{
  "n_layer": 9,
  "d_model": 224,
  "n_experts": 64,
  "experts_per_token": 3,
  "d_expert": 64,
  "d_shared_expert": 128,
  "activation": "swiglu",
  "moe_layers": [1, 2, 3, 4, 5, 6, 7, 8],
  "router_score": "sigmoid",
  "normalize_top_k": true,
  "routed_scale": 1.73,
  "balance_loss": 0.0199,
  "balance_bias": false,
  "router_cosine_scale": 10.0,
  "init_std_router": 0.0318,
  "lr_router": 0.00057,
  "vocab_size": 32768,
  "norm": "rmsnorm",
  "norm_eps": 1e-05,
  "tie_embeddings": false,
  "optimizer": "soap_variant",
  "lr": 0.00316,
  "beta1": 0.95,
  "beta2": 0.99,
  "grad_clip": 2.0,
  "batch_tokens": 32768,
  "seq_len": 1024,
  "train_tokens": 314000000,
  "steps": 9583,
  "dataset": "wikipedia_en"
}
Below are experts of layer 4 (counted from 0) of a mixture-of-experts language model. Rows are named router (the router's row for the expert), gate (a neuron's input weights, with its number), up (a neuron's input weights, with its number) and show model dimensions 0-223. Each number is 128 + 24 x the weight over its row's rms, rounded and kept within 0 to 255. Numbers have three digits each.
After each expert's rows: "comes after" lists some tokens at least twice as common just before its tokens as in all text. This comes from a sample of Wikipedia text that the model never trained on. Tokens count by the router's weight.

# expert 1
router:099131139172113130100137129100119123129117130167117183143131152141110151147163112097120147122117141115134130113123150116135181099116129157164113115129120111099096173116134164089116090130146139171140132170104060125130135118135133144095127121130112149126145117183185106134114097160164134178123085111129108123113156130146120125153166114152110150124091133112117156162137129132133113119122136125124101096140148116093169124113091148152154123139161134084135144091136146141087143150097136086156158146102127109096138095099103133095100122153124147136104122101116148131106125156105147148135205103119143092117085180121153102140136108175096118157121125143141169097161147119171141092142
gate0:140138115120152090140090108149134134085161154132165105081145114132129115103139102139145113126098132162116108139112142128138112131145112106138150124137141128134147123118130118101146131113089116120105142179139092081146146099092150126142148166165124125166100127169090184141168152114118145091144132151117101143068173184088132131116108114116101134101160089093149141133136117131137189159140110122171126171161088136133124127139135104139119112130128122095100133130151114123100099132140109137152144091095108121064168141104149132154143157062120153137118127137138136109105101103115132089113145124132094121152148162170091143106173088141130122141104165121157128098162148111097144107110
up0:124137122095149124084118105173117128145138181153186113136083151084104125123085129130134126127078117139105152142143118130117126150099105122148107101112085160098121155124133129133171139112150131147104136150136105099144147100101136151114107123162079187130132102140111110136127109125120144127122173152074117116093130174120138108124137108112078134115110090121129145156102123111129102106124139093166096102167118119155161137132140127145138164145115139138134122101124102139118119073110106159149110125130119157117123145147114114132113122080083130127113120146154119071100158147142119130141084106140141146160093146126135111096168162158089107104123204165164104103150117068123127122117
gate1:117125141151077101137140133137159113139134115166095153105123126146118086117151160108100126134154107129129154140116155141101126143151129151140112127133141090128151087136130138175112142101080149126128106171135094118072117143151129145106110160132129140106150123130105152113147131080137148112185140082099115110144150064153130152130157108118089123088152131089129163129107115148100118142168107176115157127128135111163150155111090132136138110112102111112150164095161151136126109100136155097092144153144125177120098133140139153125101137072130132145104142096096112151141134095103123142097177117162097105065126122107140163137065110170089130119126120124116113111170133114108127107161
up1:159083154124126098176140109111136136195154158120142127144115120093117146182101085136087074135137131121128131142090146138131137128099121133125128136116111128142090125115131109099121121157153091081129127122093099154114088125134173115118105151149103170111096117112149140127094112151154148133069127192113158078136154150132143148132126112140087070128105140137150119099132118123163156142155164117124120109150122124118120127136150094122119073111110111160145151154123116141147121108156102165127127155061154103143108104131152093091123183158114128114124092098185165148131124120132140106121128163090147123148098131104135095126147130103146100147135134129105153135102160130142149128111
gate2:156130149128167080131102114133116107122131127148125152127175148152148118085113139092142146107105099104103093093148159171128185142114118128159186175142114106113156110150105103160091115158127112163178110110106100123101120154168145130105104104115137075138156138147131092073127142120138185156125143118121121081116112140114128139160170129131130145149126111143113106139115133135146137189129129150108118111099122097150130154125132099133106128087109118131122098148085178131141148113093154112104131179148096128157085122160151157106082136107136169157118149151151128119131143098111143116125128110161115126144106124084155144136111117119107156116101097099141124146100084136125166157129
up2:103118106130180119175121090150115124146157127154125191097149161146153106126159155133156138074144130124120117097121118166125136133080116159132197171151150120115154111177105128118089132111136121135179126120133124119124128120155136140103093133113153149122106147139149096116099124137161160113096141099145110124117166131131137155125148131153092132140150166147114128109142143095136150189134130168113103110122129116112120172100100079156101135129116107082162146150098162124128127117123122131103136164110091127149130089146088140101109118121144167148103130132132178153106145113115150174151105121130121112150112130116104085148150140117090193132135085139097162142148126121138112157169
gate3:103114115112081179130098105122120117139126115147102087130088148120139146129101129133129162120116152127135130127113103113131130131082110111123128121136138133163132147142100116127141120105128147130126114122151090126118128103172149128123096144092146097164110151163119103133152089177171151116062083131156133193077163131129112126136133161173109092156148094132109151149103132120077126128130168121154097144129138134079141144104131162162113163127145149113170148157136138130086156147130114112130153125109141164100115151059156116148142136182160145127094142149151153139185122156164126106127175116143130118120151140104118086159164125160126129129098158124132179091136145142114142132119
up3:101092147144154099149117136116097124109125118163162092097097115113163115120150151137171128145129148138183089161123140117046131157103129114105104183165123073087126123113133155141162070140154119123099124119100134142121129120109120140128132111137159120130121135155124142073131099152174133161093111136107148116154143132175166131152162159155138125148140089140137123099107140144094157135124094115100114128118137174122125118104122115142163132069157132100109129150129142130104104154141127177126169140114152125144138092126123118156102120149144140136105108166114113159149143156119094161139161118138112112126102101128123149084179103131159099117082106127160171144125126125118150165136
comes after: " to", " he", " He", " and", " who", " was"

# expert 30
router:068144134164124130124141129122100115111089115154145150180145134125108158112159102156105133146119100119111107085087138114105179111136130138125097106114100119140145174110190151078133088095159159150102113143122075139136145104130121151106110139129122125105131081151159121154117080141186113148117147110126100115123157144144136137165149153181113088139162124149112114157107126140109108101124143153135116117118108147155156158171137141136149124103128138157155100126104125139147096149095138099169109126166096119152123095104129111134128088133131131111095104079154119150113143128112139173112148133106151104119127198136165103126122120132100071124115097134117143095125118146122136146078
gate0:142129134123111173140120134129160127135096137174132136111103104096136147112169119108130131100141113163143082135101123098152132180130120088063097178134094106110150122132176155088101118131167167108120152149097120169134130138121090105149097165111137147115128121143122164153130087166156125109149127122137126167140151168159108137139140121151078116102103105140158089130169139133124117109105130162155133165130136128084108106140157155132118106141128149111089154165134168116111145154069102127122134106131107143169119148105159114137129113163114130093119129103114144126111140107136110137136190143112138160125151144138145137123161153103159142111122160107069125156097096126080159104121
up0:124124157128135127089157142125132107140135123080094091155131186159125133122101131150095123128139130122121140097164123166121118145136163157156172102140110144167096124121083064148154144124127127145161122116154128103121146122158172144140185056142151118144202148145108141082139114106089153141142083136135144125138170115126111138126134159136150145149125138116115139141103108126132155143114114113147103120111098135166115147103137113098114127120119086153193134103118134142134108116161155119126110139131145077087154105147105129115159120120113109164134136155134113128114122141111129091130067112156120117137108117101086106137103130145117126121135110153200121089150139147175104127168
gate1:119154134119129131130110180132121132123111147135157090141106172161111146113147130169116110178139104135117100127086156126140172141115116113171147114100145124086141164122148098109127094087146177138147132166103119140129103146138126115153148125141119145118132113126100085119078125116107122101121115159120098123122112160153114128127115118119105155114130139097111097115132108133114153171167112132130135169124161164153116161130165140134095136126139122154071110134132128127141141110107180116108092154184114160161162107128098074096132105127121102108094158152197164091133141111154116071135145085170128130110106095134174112104159102133133121154111117135109136183122131151121131112086
up1:103146100086141139142082142124158141128124133123142126152122134134142179123151108142101133138145098105143110131126123130135152128152098140181156127108168138108158117131125117075140073112125174158148092169118124154152110129135116103151184121094103148118140076109106110107135126130088104120132150119106084113099120160155111164128126117117130141107141117156142116179131094165104077149137109131145121139145143159143128162117170166109156136114142164132088112137119154109146128133115141099096107159153094147142128145147119112114162107142123107134141181126153113121157166090157135078101136119154119078108073088166172122079161087144124149135094128124131160139128107155172121120125
gate2:091154127197143142089139150126180089126113134133153144149151124133094157129169140116132093126125074119094157087118120152111148160111135183126176116120089087132161116123122134110150126130122098153108132116117145118139166134153127138101130171141160153124104105143096145158151115136129077109131106130141125047164119145125141117146147153132115113163126135109092089121156146138136141113146151120146121142133147125175107126151138098132133137121117111153139129091074113123132167123103136168172118120129116120134122116166134119116112105104129091157107133119163141135119144110124097123144129100161143090088089118130132083105140151138154166167146165121176122102074072139092131158123
up2:150121108119102125152106111089108138116139141127143135107099157129176085141117146127134117079138154162140109131147112181142134116162117079134127100101162129112133162173130109124100147150117111134091183148183119184164085150098149127147131068104092119131155138126140110111109096129104161168114134109120149144146103121111102132119136119134150125133148168122123159163125106099163097149110121157152090143114132150083148132154121114091128103109135165086097161097180153117133124157144127114120127152090163128125125139201099138128144165153136182132094106167128118124152114122094119133126119147122107169125158139178115150093135111146147126129133137128129124121170159155158150127121
gate3:137131142109121084147093129180148089138128122128108138117102103133087110130133153076129091100145118141126166097134128140175112100131120172137127138155137113156143139121187112078127115116182161108160095139122149133129142144128143135098122089157141124111158108130141140124133107177158117143146137097130103056129109118089125156135168153141108143158078135090169144149114082148099130149145130148095145121103116126130121135134130114166100156136129118172148147140131149178142119137150132143179113141179088080113099085098127161152184138147116117116133109139091111147136160143113156119129162134093116130141104134138146087140165153119130155131130133154131105103114095138168144159121
up3:147144143087109097156131095164125081130140153122104177144120137156139111136130111097127082142143113145144122113108137133172149101154118106119106126140154141128126157128139132095114137153143122125114086138130153148160123146130103119122124108156122146131141118156151125155139131137142146147129146106126097117060085112082166201115142127166156142125102132148159166159124113161136155109116133090089173109141175122108117183131100071158122136106128110150147127142129159156129117135133166120146122130152115098150108077126141125143206159108147138146182147151119108096110161147131166150096140137093099131128136137114153129113162116097120164126108113150099108108112123117178148182113
comes after: "0", "9", "1", "2", "–", "8"

# expert 50
router:116094135166089125081137141108110150077132110164109140200169109104148121135164129140084112122101110127100110108113116143125176106121099175156115143059152111085149123131139167089137154122150130122138145169109073115116108134124126127133139109126134144139139122156207092151102074168138093106169113137125150116113149152117130119168135122199141110126132138160127110156139139106127126099145143146129136126132116138137136139134140143111120132138091124129142140110143126110147133117101138053139124119134118121131156066131099122121134130143153124134079141100110158161136144118109106131124171153137159111107118187100135128098154106126152127104150098119134098121153124148089121116100
gate0:122128129092102153093145097156132108129151104132127135150103150116133156192150099135143108134129105152101116151142089128145172133160117105082138116128131127132149130128126111106098164150120112126123090155141133143101130137165112107133126121144130166108112096156148102118101128155136150156092134108139139157145136098133181115162113123112137109129166142138117132152089105106148102095086119068151163122157132124172147158147131108129055110139164124098148138124141176144112087131111133117181087186133101107159120111125134133116123097120147119162133111104134150085152111162133122114194156143150126132093100136126146119145159127156098084104126120141145092160101145119149179122177
up0:100134087133117144093123114155139142118112184122123140167143114122142112154184094140128139136128116110106130136092109115184159154112137107116150143124120133092165138109115129119115144152132151100103138155125135110166156140112130116120116121146136157118112095120127110124122141179099155159095126135121147190145095143133138128136087134104138135127156149151094135166121081106135162062100116086137140122148102103121127144144156161120095146128152095114120128120168131145117084145084139089172088174098096129137149081124152120106109151118143110121115133111113109098120106156145123103127131132147079158096115140152120099154139109166086040098121138116138107152145116093122164106166
gate1:135143113135123110098125071145096099140152128142127124142116163151153073149108156117116128150156103104099102115102080116130138140122109118139090201152144118125115099100125121099128120126152114106163127204158134119135149170118120177145121093136125144132137147126147111131106143090127127166196168142125129143162165156089107151138121163139106124118131129167126105093098080115108104123101140119090097118115090073130110139128137158148093160128140107113182144138119147138066122096107093184137126126114136139127129123119121145145094142147180114124110169095155144148118123135122145116152127147139127088100116131116082119107119108175088094128114127116122132140105090118138132129116
up1:129113125128131140123164161106177141156083060131109135064120111124124146133110125132121161108118114136186119149133147133107135180127146148138145076122088127113174141126072125124131073125140134082104127099100119101175134118133136100133152165128142100099119122098132148136154122151179119097087136098143108163113119134149150083120165087113132123147120133112141166172157131145119112087125110154121154138151153112147158121124145160130154139122118084102134150117126096138161177126169138086149167125137141131124102123148119095142129164088106139124110097185111131123148144113126108081109178110130120126158130109136144142123121134117119137141099096117121115125160189149109111112148
gate2:123137117085153122081163137189160133141103113168160167128154102094123132155104103163095117127101119106116106120137108118143160126127119143104129117061145137119091113130103101121102127136123148123114127142151122139136192129121133133143083095109138110146104119134110125070117121110170126121154135088142133054119120137112109116158172092143087112139096093147164135125130117150153113130147152140118130139140125129097143130122144140070165109156138107091126160126079131123103129070085187130124133149145112133137140165187138131155111103119126126073136138155109102119133105080148133169121122144130133117079134119131158147097122157142116148107146128124126091114107127121092160146154
up2:143097131082120102093137147154133133146133146170140181119151108101128179120121103128160155145134130131138145119138130150127144119168142128116138105119140151131151116093107189205137137162147110125122129165165095085114146167122144108141084150134120102131132146155127145077177144104124138138122122088135102137122096105145113170166151146114149148149137099170138081171081127135155134147154125126100090121131136130111145121130101155116116112129144150103084151142079115156190169129140126101179137146152139123095113156162161145110127119105076158145112101139141103129104117149130074128135127112154133055133121129142135105124111129153141148137125158116128110151098105141107136116149
gate3:142177136134122138098155184087097125110113095134156117133176102116136098169142135134111076079113150142167128134117104145161101130126123123112133158128104123098123104130122149149111103134144115151119134156125103141122143167141138113122160153061152146091118113164126116128112152136132143064077161161154118114111128167125125123147122129145138100134141135123110093167112155065161143159140150110158088127098110140111102143140114101111106164114104128094136079132147127137147139170147185171107146097159133112098140119132146122151130141157115176167095144161145105128134143135154115110138166135124142114165094139155146157111124143100146157089125124119143111103150159133067110115143
up3:133095145152126135114139117146169113136117129123122114154151099138130154128074120113120157124169105155098127158136163114102129123113147122133098123172117122117109138150112109117138118151074131180151120096126197079171134130119109153112126093128101099137134164108060147151135105103102112138131160117145135123156119096136120167124155119127141176129109121120177124134118115160126133146111133128124146104128125113146104132120147170137166066150146158164129137125119132098147123107122087133130149138156125158133127174097127145127181100113122101117146129141154132072149126093124133120109119106130095115067144094163116181194157145159137095145115097118121135150073086128174132120133
comes after: " was", " is", " were", " be", " been", " to"

# expert 58
router:092119130174107108116111143097085143110125140134094101170112133139107122187157151117120124134133158129123140093140095128098163123108153131156143084066119113129142131128140156101142106128169092149109123170095104120161114105169121131094142123117161128142153088149191076162124095136141149115150179106099135199128114139091134161172151142148157101147143181137104133109129140158124101112136146127133188130121122152127167119120129111117138155150106118142142139143143128136137124183093154092138125135127126155111118104147135121128143147142138136120112146104097125143121114113095121186127182072141138110100094173109146133120127105126157128125102139122107129077137121119112137095125
gate0:089151138111122154136147106132084140179155122146118143133110130128131112158134166161139136143172118129127168160096128147141142139126124145117120196102084114092112174130111096121137169118187126121091145164152096135121127132177111161087109153118160135110131119179158136147144101121082112122129165113087137152105167109116115125162084135106131125088150139141071118081140127109146124144108101103115146093116159132168119151133099104171109130171123097110152091141150135147095127148085131133138148157143125110116138080119117108127129138126121106110135134116141126168142139163088118105152129141121165160122099137103105120151104166179133099102106151113111093106160139107114150131102
up0:138144164135165112164127115096192151095095137130067156095122124154119140117082128064135123194107115098155110143157128105103127112144128152114130109160133123119127101150108172154125068128118163141136119088131141119135136089137135119141154129106090099161146133104102159088150152115156121150104090113123174059096126138130146109114111117114138113164110120103154147149098110142147090129178153161121140163121140129133128085138078126106137123136116154120101123120105140111144111124147110137092168121115143113142140168096135143124067102163102124113111116164125123102135125130144127102084118091155113130120147128106162161140145115092126110129144091152152127140119119160138089139144
gate1:108148123143142159165135164148110104144102126121108128124136173130124104078077072132133115109131137158128140116096132153158134096144175155136113124143155119159151128113126120114146112123116110167171163161143108155161131177119148138114127123136112098147148136171115135152163126116109082119156155139140131103161134167122105134147154170144105105134113149121137122091130104150146145175092129142114111121136141154136136136142155107103138130134123106150119160130126118143152157165086163138164128126174104091113152154129133155173111111154174157135150123112119138103127157131092151163102191164128080097122181088182159120118124105076162153134108165122112157086154141141139132147123
up1:149135115155160144145142136121112114138149116138121112172108171146103100103093063137115117125133127146157117117135132152152114108117162147102134141133118108151138160134152122104121133157110136182157201129154123136148158193114134106122114114153119105124162135110123141119184120114112108138154153154112140107115096158119105152134119133151094092134106165133184140112140108136126116139126114111115145071142142149122103140161119090126114106118126135159173146128150148137143147159095154114148108158150096127108163135101125161149128112154151177137132121141129178083125164073075124152115145164170110134105175111155127159140106101103139099145139164107123111127137148121137132148209
gate2:132170127106151125080144105127145097157164123160125167159159133120141136126110167111134087083158099152119163138100127134114121143102150145096157141078123103119143179090119112155156156142127142144130098118120115136081136126144097167125122096095166140128149118144134128138116150100117119101153143112142108124134152153110099130134144128150122161131147083142079128093156133118139109138119066133071154084149121128168152120118146099101111111126084097166132125102110113106137119109115172118133128103105143093139152125146119180175112113111146112104125145127117113097111124111161113144155109103098152107139054165127144142102105164152112144111118178118116114148159137180120162164121
up2:134132085138100159145166136148120112127126134131112187131148158137128166125141158078154116101149112148119155118114125166105124134137136128092146155122136097123144143112124115108092159146142126151129141137092117143129108133158095137176117114114161129108163149188153122119105126115152123066160147108157106143144128132143085123112114114143128152129136155139098109086138160111108118139103052113086168122126142117145124134105156096127129128138139090158152102091129116119129152129085107139141126094130132110123124117176122163144149139095129128129108134124136144156115152146128127179132111146110153121130068186164135110116162175143098168122153177118124109129174134202094141149082
gate3:111118135148116148136104112178125178122176093147156109147181149146123142121099152178125134128184119090096101120097096176136151144109101152096146101159137160150105108120148102160174120157124113134131172105135134125149119159104128105102119140134149092164154085125160111168144104115147113093135187109111110147191103176118115134120146133139152169150128133144133103091126139151151113131150142115169094114120125097099125096128181102114119132132131147168130156133121093083132181109146164108139148141103127130142127096136146114161154141118137132168148143109110135133119126121117111137114142120168132068123150122125174139132136156115165130087107122121122140148161128130137172126136
up3:174151115149115127137152120121102099140120135077102138166136089157132101122091105087116148176088158122153147120102137109136146143141154088120101105152120076136155181141132126083118155098106161115141106155116112124109084139137112145138120104143087174117127149102089121111187125136122131131123136133130133101122119113121162165112110129097116147127124092074127149166148129119110139153096091152061152093131143130131107103105076143142140141167108129128103111120127151150125119096084097150148140135117136125075127152113083133123134097173143102146140130115145139123118138155144132121087109151151124128122172152151118151107155140185092103110138137124141093082144159111144082129115
comes after: " the", " was", " is", " a", " be", " are"

# expert 60
router:092107126158110132150129087107088122095092150131102153155091099137129112168141102109122141148150091098090126103102117135117148128141119156206156116088158125155138128121127139085140119108113138149105139150058086117137149109148157107142127091156145119112161124131195141134075086111141123153149125157162155126122120138116137171138123121133117119146131135153143135129145111140147092166113169137121143104133118119113136131143124155129140162108126134153116149094122089112123094127102148058161121136165080089079156102118135127131115155112135155122083090110122154139145104160100132176128145118152129116090078146126104093135154128141105132150135136168125141119109163098121098144111
gate1:130121112155136133172151067144136134121099144158082119109106127146105135130138121187146152115155120120156119126142170141103127158091111119159123128124152116143121164110175137065091083125114127110102110164146105098137147121121133103174098102144147094101106145137140143110111132139157148166149131130167180140142110166104119143103146107147107088161128133124122140140147112116122105096103079169132175136114113086138150139096117137107151104124112118127101106124138132105102097095116133079113192133121124107143142127105114140138101108110120133122081116134093182156126135131132111118142123110125114146148098124077082105099185176110109147124156118123083180115137132155138115104131
up1:125135140131155122120113182176124105137193072102128118148138125147143121148196143129102164141107142103118163156140146124107113113142163177123145129140089135144124126112124077168086124151074136156144123103104132133115121153148143166133150142138098173107107097126135115138144135131139105072141109158087136145107116069108159136092113160107148133093138139126122136089138128116132142133130131083108150103150166140151105112113139073129121128134152095120166132121145116100162127125154136111162108116094089101119104125161139117142116168168147124147129140125157101109110150148075140129099139145113108070102077132124133144147097123151163137125096124146167094159129123140102160127139
gate2:103120114113148119147154136110121113127086115116119152140127110122135128150118186141136119142131103170149102143175115150109134162174101101166103090116160122097147140114139109129136122107097125094143146112121080047128153130129124124086108108124149146124146123146146131108128175119156117083141115135138098097098097130137184139160144099123126152144112161148136120123090153125136107137093135125132140142137147118140069151136143064137128106134133119115103175144115128155141106174124167077109145141147115127112155105115106166099095135141124152096127158163146139136155120153153154131084197140138169139163124100147161142100129163139135132154081141125128152099168134156137150117181
up2:103158111172136101130105139119114104123158190090135108144127132153135108143130125161086120187132165123168137102096065151127126126112097137115111128154127136090134135160136140144144114136151148113099127154115149133102149126118156162108151184131125173137135136112151095120140100110118145131148100107139074070101128153129112116143126153155146131151137093122144141117150134163169093142166128134111139123147164129151129158104147151130135119089166149151143132112123098140160174141100127156116122119131169173117116102149126081104079097074118160145100155097121123094095138145172159132143117166144086143111142133110114144088142105113083112106122129133119119086151115167116136164103
gate3:142164143123147122113119154138135112109159148100083158123109148081146174120189075157162128121105135121115137145072142128102109100108145168167117176167153100160162132129124100156116103140113123131115169112081141130121153148125133132121134093119148116124125117145134149121099143101135146092154136144163146150135107120102098122153122123115146128086144175140121123106133150103164120147168090122144139136160109090139147106121184161139133142137142135108131108104174113103120117150120125111184148138104095096119113088099148080158136152104139154123101116092132182145139114134165119089111169125127081108133130113133141166160130114086159139146109119154156182148137157163132119132123
up3:085105127155143139164186126106122105106116123153133117153125137097091139108134150124097149168085125146149097119130145083125145145116062116165148116154084196099127119116181141113143133088153131111163097161184110138101128145139137107160132139109129117119134176139101135152158139103131133101117084151157128130146161118126142137115139137140119142165144136097108147163136133157133117131123153138173100087138120154127174176136133095092153116112086122135090117150115141115117167148169131137096111116158130110179122152128100148141099127126133108092101149104117138107134102139179153127120120116114187156161105139127141104146117127168159126110148134121096093119136084101131131149152
gate4:131093102110124131158129140139141088124093155106126115124153117188117135119174110166105136122143072133151159138129119109111105101079112130118110135108149150109141101145145102188126124157090126145140089090101153096153104115136129143159162104119118125127161133158147121141117131122076150094155125121102127094128137082101109103154134126132118172128121105127115152140178146131147117133108132118131139125140112093136055125176104114137131123109102124152147149082102135112129099095170136106154156103159153136142127110110146113116069135124147125116112168167161069141133145119144139178167104132119091111109103097137111128166114138149174136079080134155114169124119126120157137146112
up4:158119113115168128174150143195133117139098103112127145113134112169132188119136137098177134135125092155147126135149137096123138144131151117086116100084112092148124154143139163163136118124124145143134103117108138094149121138140167139147125152103113129139125127115095130175150144181111127104132143101147129153100131094156081174118132131140137098148093153115154137124134149108140135107119165169132141135114109108163098144152119131137075108165090127151150159157117167123126099179144131115142135136144115111141121121121163098098088125147130097126129142178115088091105126111150125169185123190113140118131117149117102111152083140114155166136112126126090183167113110130165149147120
comes after: " ", "1", " (", "9", "–", "=="

# expert 24
router:089138130158132122127165107132083098071119134142116159142142134168101155100162114142073135136130128155124090119101107130123135121139099159152105104076125090129166171136106097123143079135142166133112121146130044111149133122142121139094130122137114130125132140140177115135119087179182139150142099096143113118108122109117132152149136153145117154137140130147137114142122154132147122134122181155110164128120136123173143173124143136114153152107087129131141146126159072153095102130088127088138136149133121104131102109127114111144100162106140166135087120084139167126144155157147136152097180098142114131079071160155133111098104119140123142126092110122140157110139116112141142111115
gate0:113140101104170180122128152133090101118147088133139139142161124120102125121149152147129120097120121135119077145129140124050088110110116136139136073124123140123148166114142089124077103158149136141149094139111097087152172140131090121167092144148108120124150127120121134136145108156188141115113147123130140085143137105142119164097162119113111130132139115112124138132140151118125092129143152153116109169145119107146109178116125133112164158114163152118123110159120117158104141103160144079109146140110147061155141156155127140117132197111166111179117111143117156150089182138141163125099152156118163100137109134156119150142128115144123116129093107131116143132150090122128160178130
up0:090128120165160146110117162150098077138167128122135159164180165116173124092110164145108109098145121112121089144136140091096104101128135116158106112137099175124140132105119121135107106151159136137137122172146133135123162141169112094158078131144087107125096109080097139101128098125156162136103136096154154080130102130165120164128141139137138113131119128108106155146141172140110142123144144143094101144146112124120146164093143159122118150102171169116109112165142120142091159111128127130121129149142176098133146157165117112109137161150164129165103142120122145137103165141133159098104102164066143152133116137154112125105134071145115124141141128131111127115150120137161152182151
gate1:117134064123112112138120159118125128137156146118130132135146129140170156126094103143106126111140158118180137087153100069132101076119095121132139158120090106131148088135122135148133163110125132120093113142096095150115145097112120130115062121119147125108126113183151120120130117091150115125156132110130125132127134121093165094109115174130111133124142121123146157134149122101100116099117139095148107114119156101121155114150089141125124118125093140162138095152127110106136122166141109162174127119094146171082145113149150100124110105102134171194107174167105130102136114166148105148124144112091136110125182096125110106092157150125144131171149150129151091108121185114107080127148
up1:130111115131117126111160132096131151123166091136136143112111095116099127117162125057120135171144070102117134137091171117117159136118118094084124126120137145108138157169091088139136104135156123158132134107120178126106147150121158092112191161115089153142160143116121130134111146176137107130126138148144121180139131129159129129131163127124146091074096102135128138098131151134116100131114127160116174152143094167112137144096104092126117121098107109157103121124154148149106142111126136087118110155132127099162131165159132144142130122155152101139110123112161123155144122091085104100104126116154117147127076167102157190166110129077117125124095072141129144158131123125146113135116
gate2:141165124140111150157139129144130148121105106137097140111124119110094130116165132093126101173112115113067118112162151128036176166167123178122166116140132127128132140169137120171099111190124155104120113170165085159171121134162145103140139118122133096091119156130141101151114122125124122119146119156119112119119090133126143115087125136129161113144145107121184140121107105157117144132139122123144095158086142130120156119113132143131154135138113104107101123126157121109103116111116155107124094126142145136146120146114122136142102151134125149118111119159128170097084175140117109151162182117173099152134157129075135127137113133087146108095096133142130156135143114059110172110148
up2:130131146188162114110140151126155142134114108139118152095155080122113120153115130153133127128116130124113100118139120118167163117118126189138094121102138084149146118047142127174083133144155142162130116087123105127153131121105142109121169158142138088083093131136127146077156160106147130118103122135130130140075106149107143144128073144144196091127140104151083131166113112165139131128143147113143150113123130144119150128096132122129112155138115141107124096182145107085162112127108117108126136087127122090085147143052151137160112112112118137112119112170134117133145150170127129107114170120148141099170112113158143127142148140138149131135137071124125130142132106139128162101145
gate3:101108162140132140127137162131119149085126103115133141115121103146091148145131125133078174117143129112136075127083153083144171109133107123139087118122133125120101099131119090104086127131146129165143097092127102133119145174166137138092154096139159146137102134151148144099177154138087124099130141124159151145097143123114127125146144147164095131107090135124141136121142165109164129187126153134131116178107102110133133139116120098121111115141083160124115117167122134100103120121149127088153120142081109104117120137110158166092142136176180113148136162134171166146140144118088108154072174140134139126127094088116144130187168141122125104147131120143127134129158103130180119108115
up3:169151112089122105120115134100106114163092154123106092153158131123148105125134118133166096183152136136099187139163106165110081156107133140107172143155120122145142115102110154151137126135161087080127165142137154097142158080093125119160108166117104137117191082118078130130125099120137136142103119131104136125137137158137117148107125112114119138193161125134113146131120101141102126075151127107146139120108114133137105099127107151124137162140176095126111135120097139168154127121125149153088110142183163155103133114143115119111118128095125115140133129146094094122099107126170158115162121134115119097121112140121125123131077082129121125128141107059131124135127134112065125109157
comes after: "2", "0", "9", "1", "8", " List"